From a checkpoint of a small mixture-of-experts model trained on Wikipedia: a variant of SOAP for the experts, 4909 steps.
Below are experts of layer 2 (counted from 0) of a mixture-of-experts language model. Rows are named router (the router's row for the expert), up (a neuron's input weights, with its number), down (a neuron's output weights, with its number) and show model dimensions 80-159. Each number is 128 + 32 x the weight over its row's rms, rounded and kept within 0 to 255. Numbers have three digits each.
After each expert's rows: "gets" lists some tokens that make up at least twice as much of what it gets as of all text. This comes from a sample of Wikipedia text that the model never trained on. Tokens count by the router's weight.

# expert 0
router:160092084073160092131170091134127150142164160086164151161164165156123093092091098101098154166097132110102172091094164099149098159090092094172094088163111104166170120100089091111139106168110092088148086159093099116134119167166101164166166171
up43:140160159090046114121154060148165116109152104131146092132123122109073115080117066112171141144118155132111135109106153089103165129055103117132062142187103144170174173148141088126102120138091110137115118099115148195060105085158087119137174108
down43:138177181099123108143134119111131128121173085147089088102134118124114155093134159110150151072152046152119119090127159091114163180202110147132130080097210145136115162093103162113141198170170089138129139092118139158175125130140172194104134118
gets: "E", " G", " F", " Le", " H", " Ne"

# expert 3
router:155095083076158092123169094138122146152165159088167159166162166152120094090092097098087151174097133110098174095093165101146096155090087096169096090162111112166169123101088090111136104161113093090149083160097094114133112165173104162163163171
up0:149167091134093115138131100139163119058159158123124155138128128153145165134197111121097151184100110106126145098127128093155121149069133084128084140164095109141184167150194147117142068113109124127086104156100101088078120151129099140149130134
down0:141101084100183154077139148156139134066149179106079136095092135134151116128106167131163139149080171078099070148128132137150128166156139129138106102087126094095108050177074124158131128094115071171180084076114153083117137104169162133133123131
gets: ",", " and", " a", " was", " were", " had"

# expert 54
router:159093086076159092132169095133116145142165159089165154165163166152123093090089098102099154168099129111100170090092163098149099157090088095170094093162111100165168129099088090105141104157107090091145086160094097119133112167166101163164167170
up0:143081121165113140153089154129148135107130161036174164166166192148142153117135120081167149159100130175107190128138148142149136145106133115129121168177102185191150156126175092101163149175153084149077085160116170126110119102135093141155142163
down0:136132131118156141108129138092194122178163174094101122123148216082127131157132130096098148162094131139183147141193131167194172101118120140133106177126130123122129123158138128108086061108108138102154132101135091169068093097132076057126161106
gets: "40", "91", "10", "97", "90", "66"

# expert 53
router:129120105123149099131130107134116187145181131094166121137184181139118095094105109117128198139116132117064167076089147098183120133099107116149090098162072125155155130098109102134120104154131092101140104114095115104123121137169102175164136184
up0:129066100160108144143158143127129128116139101151158116143148159148115114207120100127122124145094141129104106106092098169146077166128097061091132157115084100055100123143123152129105156130152162099134095154135171129196075085151148062094123143
down0:129119157142110114140113125090166130122073154173174120132150083088149142096138171108121123128129088072073123147114083119087152129079121185225148133083133144118198127121106078123164061117156120121130126115109129117121143124137130125154079122
gets: " |", ";", ");", "%;", ".;", " —;"

# expert 45
router:160095082070162092131166089137124146142163159085164159164165166147119091094090096098101152169102136108098171092094164101146098156089093098169096094160115103163167113097087093108143108159111093087145087155094096120136122167169105166168165174
up0:129091154138188117083175073168152165133117117163173088204153186119122128091152115096178149135168093141144172143153106152084163141075090084157102115196143158099191148127136110116090101111176098095125124144092079156159122144114053142202123127
down0:117148185113141116102112095080150054108148080209135177114114133082096147098182129215089187104136138181147123165179164158065128105089111126155115183120138096118117136147141098149153122088104115145109067148141152125156080112073161166163109173
gets: " School", " order", "_{", "K", "{", "ani"

# expert 5
router:134112097044131077136143104151154136136161149096207116160155182178095076098113126072097130152096151111117136122117146108151086168072096125162107126171106057146181108105108099126156125151156072090153093173109077082105143147130098167161175174
up0:116152079123155142158134142040113121112104123158126136128194157133125091139158107185184131126093124122126135179106156139120143084096142100067103080163150122131161178093166111079179170124114185081145111127125134189210141094139093126150140111
down0:122119083091099106087102158135111089070178124061102139118102080120098164121085069164099216145117189119143144108138168146179168083113107152112139175106141160146086122154145096131165128186118100153134193138119174189126056157107137123135071134
gets: "-", "–", " B", "S", "B", "H"

# expert 22
router:146116094128168085132152081154132166168185188098149129170163135185082109091140098052139137162087122124087152116146184096172106170065092053153083128157111146173157132118110074131136073154137086132181123180095083126101135157125091150125175130
up0:183169157133089126073152107083089110171197112099099114127215188160177082048117156112166064101124102144088123187160103174051105091106109126150147087193111147122100150113179098133146059153084156112158131147139093159125096112127120109091123124
down0:140080149123101147151153119159099159096095106127167131134094149110195071156168132088108119124126157087174119133213088096131129107105124148089108091079146109169146141164143104177110119126069101149073151122119174123148191155149128087191133144
gets: " to", " that", " from", " of", " with", " in"

# expert 10
router:142093066104179105134139094139113157141167135090146146164153182146120114117139111090095160141068121117109183072113143068143080142097105120158102129177109112155171134112111052101120071136155074104151112183090112105142086131160084151152193173
up0:196126119119144101138136112105154131142127128120169118185139102120083110139112157129113117082120173132078156108148120130139179137124120102159082094166070180141143167177047114094090166157102051136117173155124085118106113109125128150106176064
down0:121102146162126119197135136193123158167086138148064140098125141089130123117123056177109081139143137110129081169136133161177143122159109069076102146126142171160137163101078086135136190086126145122125098058177145111128175049147099161138118129
gets: "0", "1", "2", "3", "4", "5"

# expert 60
router:171116121109133118157150072155136143132133136078150106187125165131155144100098119126106127149120124139106157140137139124159099124113100127134086130135108117215145159127076040100118097173162097082213105155112063145158096124148072134134242135
up0:189090110146098073081097130200153190154083111099143086152114191124115128105183171181119078135082138168125128152133124132164071095106082114199117124121082109148184133126148129107121121116099111152151147106145047149155119097125126115108116106
down0:130157132131132166085141173104057095131172075123126127090180113110127146135091122129175125124095130161130102111107124139170187159126134107083117100160173145110129157148136077123095122122184111149093066113109163068205160142089162148134137123
gets: " to", " not", "ly", " also", " more", " only"

# expert 59
router:158094085074158092133169093141125144140164159087163161164163166152124088092094095099084150171098130111101173091093164100148095158090090097171098088161113110162168124098086090112138105153113090087144087160091101123135112166164103164166167171
up0:085144077162087104153172124103144158120122173084125094157084116131105128092129084069101130127089120107082173171134145126184094182121094128128115119144114148149178134107150117114194159139157081084159121131178120095116133127126171142166153100
down0:144086072140156140150142080079069114096154169153198131112150107143097143158089142165100157056136103133117102188201100119075127137104086152101128092106091171130047142157111160086096103155124147077122145143151132103186108181156140129129104111
gets: "0", " D", "19", "20", " K", " S"

# expert 19
router:159094081071159095137168093137115138131162158088163171160161163153119092092089098101099153175100138105102172091095166099147099156090090096169097087161114110161167132103089091113135105163108091088143086161093101125134114162161104164164168173
up0:169133109135134121088115117184103163166154124105153163176160083114118160118163101131091161103131144120097150152095161120171136133098089112076069174212144090118125096080117090105181147104140090133084113140129135099122117112136136118176146141
down0:130118094176126115124135128083111137152129146105138137156180138149149084091153159055105099149156143149134115142116113112134127110057138159101074065109092108132133125139168135099080104078134126138088156116126131177177146119140106149155131090
gets: "00", "30", "26", "98", "50", "%"

# expert 37
router:081116124129165153139155131112164148119117195128143082163113139128057124110139104081134162107109184163093126130109141112157075146102143110148068155154114144199130113133112105071170066181156101075156121174121140136129151132125074208145193116
up0:114180128132156105123107153140180148091163105125181154129117131136112126099150181094149175125173106083047066090131105099152108118077185130183077125131097130138140101112119098107143117132091085100127163114084182115134105076139172090132136101
down0:146105208136097153179101143123099120118121148154149131108125114195121109078097112090100118139105139081146178115132105101145162167153072129120220089113102078158144139127141146172111135105150175149164170097154139080154178151160174158105137156
gets: "ing", "ed", "ate", "ation", "e", "es"

# expert 9
router:158093085070160092126167093134118147136164161084167154165163165156120091089090098099089150172097123113101173094092164097146096152089089096170095090162110111166169119100087091107142107164112090088141087160093098125128117164165104163165166171
up0:140101120152089108125093125151177170183115102125189128126130132145158142108172116142146101149134104118106139119115131100132066106135082142196181208196054108175171144149118094111162122105136131140156124105125106129077134165092094207091202179
down0:115132113140149101107100146183154145106134097151173103063148142131097165113089146132128134108115175197109092107118157135087151125117200099081102101106163145071180178102154113156151141076158122095061144124120078161087116096148152082126158123
gets: " ", " N", " New", " K", " L", " C"

# expert 25
router:159094084073161092126168093136110144152164160086165153164164166154124094092088095100088153168098132114102172093093164098144096156089091096170095092160111110160168116096088090105137102156107089088145086162091098116131116164169101164163164172
up0:155097143146123152143118080144136135122192107062138109128083189122105136113109126143141155131075116127061159102133122119129091101104140125128127124158173168154192077118091141112061124154113055142122161085109079158099150128126080132120180149
down0:133210126120170127127159085131116163167112143099111120107125110085135072145117138113110120115126106126088167115162138121138105141144085086128141098075161130142137114146190148129061128096134133104172086141118122145192127125140078163071094170
gets: " ", " (", " the", ":", " first", " as"

# expert 24
router:135074117139137076124154102113102188153159215087159109150160157146118122042111129107130146158093148063111152083103152091142102158090102109165081100155107132189198121092082073120132074128101067070130087181089075104122089163120129170178144154
up0:170138116145117119116103161172090123120116131083125201102162103176125131185089120150149132158161144128119116130082163153194100123157122144093104114131065120137155158129094100147154109144155118206024117170119126079115095175130138109119102163
down0:125148101114129125169155133154169139121156135088072090171052151118089084130150053104146134133144137083133119152100170131119111095188143139219121152215107138099081155108156129118090146128131118141112099138104162161111146141096063162092141116
gets: " and", " by", " in", " from", " or", " but"

# expert 39
router:155093083069159092133166092134124145145164159086166159164164167151131093091089099100088151170098138107102172096099164099144097157091089097171097079164113107164168129098087091107137104155107093089139085161092100120136121165168102163164164172
up0:129137069093104151108124061090174133078145159087173113193163137094078107112138157093109167183094140114071104115095086066129186106107074130159151117155078091180142084088080074124111138085075082176116138178113097072152110172119127188149129135
down0:110070135123095112043097212145134107060142154117135131113103195110110168140130107130136083135146141122203156118135136142129176160071135138077127125133128109125094154130100136118133109141144115137152155131135081195123115149080153136116141138
gets: "ov", " Am", "_{", "34", " Pro", "29"

# expert 15
router:162106076128169125117156110139144153154145142113147093146131148135122097105147090124132168130071160096056151137133130125162117147140109084137099158206111117162171128080118111104154128118132096123150122156068117128111133121149100154154156112
up0:175137114147094137109097136116144117105102127146070096085090140148106097146160127127124170086126140081160115155099097124127155148131144112092037142133078138133155101147099127154164176147111100074093105162184077129121119108171137183114102133
down0:151131142117046133136146116149139131173103126141126133149147091107183105104178079136046126106104125158101088147171150064141100095205117182153173116128137121090110073131206099115114119145173115162152098127107168114113159123141084160180116159
gets: "s", "es", "ers", "as", "is", "ing"

# expert 63
router:128143119148127078143131089166070107121143145107125083157119148119143156123106092102139171127154164082064153144093142109149095111110120092146122142138092089176153107096082140136113117171110122104162102113072102132129147177110087134159169178
up0:158157149134163079161142125143089079151132150090091096136109101154084102169126081154093098095185131106039079104092110079153146166152109111168151104144165109191135156142141206110119135145125115134124143082077161127135206195135152149190134117
down0:072128169126124180125102132172117174136167147172172133125137149103100157139131169189171075154104133124202184183117163145082101119108125091062075096140063125102130109140123133117174099069153139129111067188198095122106138061144168081112119135
gets: "est", "er", "ist", "ent", "ary", "ant"

# expert 26
router:157094086077159092134168093137119145139165160086165155163161166152115090091087097097098152174098136105099174089095167103149099157091090098171095094161111114165168124099089091109140107162111094089145087159095098115134116163168105164168167173
up0:148143150146113121150131121164091156114114116138151109085088139228095093113134073137089164165115125153092158163074140112152119113085100115127157114153086148162151151069114105075147099157135120129140077123156150142157136081093098169126114117
down0:103174088095094145108164136134180121128146158126080106193146133129130120130146114120152101116148104101180151114161068123124101119081103107157188126166083114116117167096167065174108114156177052112116150086036154147101131095111115144116122169
gets: " ", " (", "-", " •", " Manuel", " Prior"

# expert 41
router:162092086075158091134171091139123145148164160086166160161166168154122094091087100101088151174097131109100175092095165100149098157091088095170096091161111112160168127101088092109138106159112090087145086160094095115139110166163104163164166174
up0:095066142084101127086125158118148127149113125085197104163142163071146104110137123101107125092138078152104113102123171117155134142141136137157135130174139146124166145075126118139184072110143108121097113185156117114138052077118084140122164122
down0:105119102082130070138184098120104162110143091151124148113137120162126139142119113133121200118191209175069088122141132116106124123138165130106093182173146159061131119087154141103120132108158150083180136104141150080120131126131125119062098138
gets: ",", " and", " J", " T", "j", " ("

# expert 55
router:158094082075163091129170091129122146139165162087164159162160165153127092090092094099082152166097129113100169094095165100146098157090090095171097089161113106167168122099087091107137104160110090089141088160095098122134116165172101165166164170
up0:098105063118192133127108076177140187129110141084146078157178175113122092103172134158120169125102124076108156124122089101155105111105137095104090137144095109204189120168086072101100076153105133119163060147107150125133118152066091133129112121
down0:156095126103098124156121094096169128103113103135147144089141129145122079065107073091109110142122123177093084097116143065116149104167144114086167152088120125099144198157107210170144141158135168136139166200168188183126122168141154151120149116
gets: " won", " played", " Total", " Win", " served", " win"

# expert 30
router:159095085073156094133168092132121146141164160090169156162165169154124095090093098097092153165097129107101170092094166100148098156090088097170094090161110111164166119100090092108139107163114092088140086160094097118130110165171102163165164173
up0:089067138082162154109164120152099143100171143065172082189114180095157086106104146085074158154072114138090144122121169119140144110158123147101073131133087112160173138146141173118113164181111084159055099161086117123126159123130114124119118132
down0:152075108090123132139061108159129164105137125116152179139095138074066169190118155128107139111111175075158160164111123071119074156124092154116090177144119183116124187104118119145141086173125103140149146092105050064116103163161102137153133103
gets: " and", " ft", " use", " west", " north", " south"

# expert 31
router:159094083078161091127169091141119143138160162088167160162165165155126093093087100099094153171097135110095173094100163102145096159087091092168099093161109113162168116099089091106136107163106094089140088162099096116138110168161103166167171171
up0:116026093161100121136178117094092148099122108103160134192125140136146136117132082150145161133082156083109151093127139102143108134122112125167121110156118150167091087144086039131150086129133089075160132148093135090118122114185094088157156124
down0:049127180114177103126117103105101078140118166096165118135141156149132096081146156133145130169163192117101175152148144131179132211117111153140120118157164164160219086147151131153092116128124147118086125127075177072143141113107115151139111146
gets: " ", " (", " those", " based", "%", " science"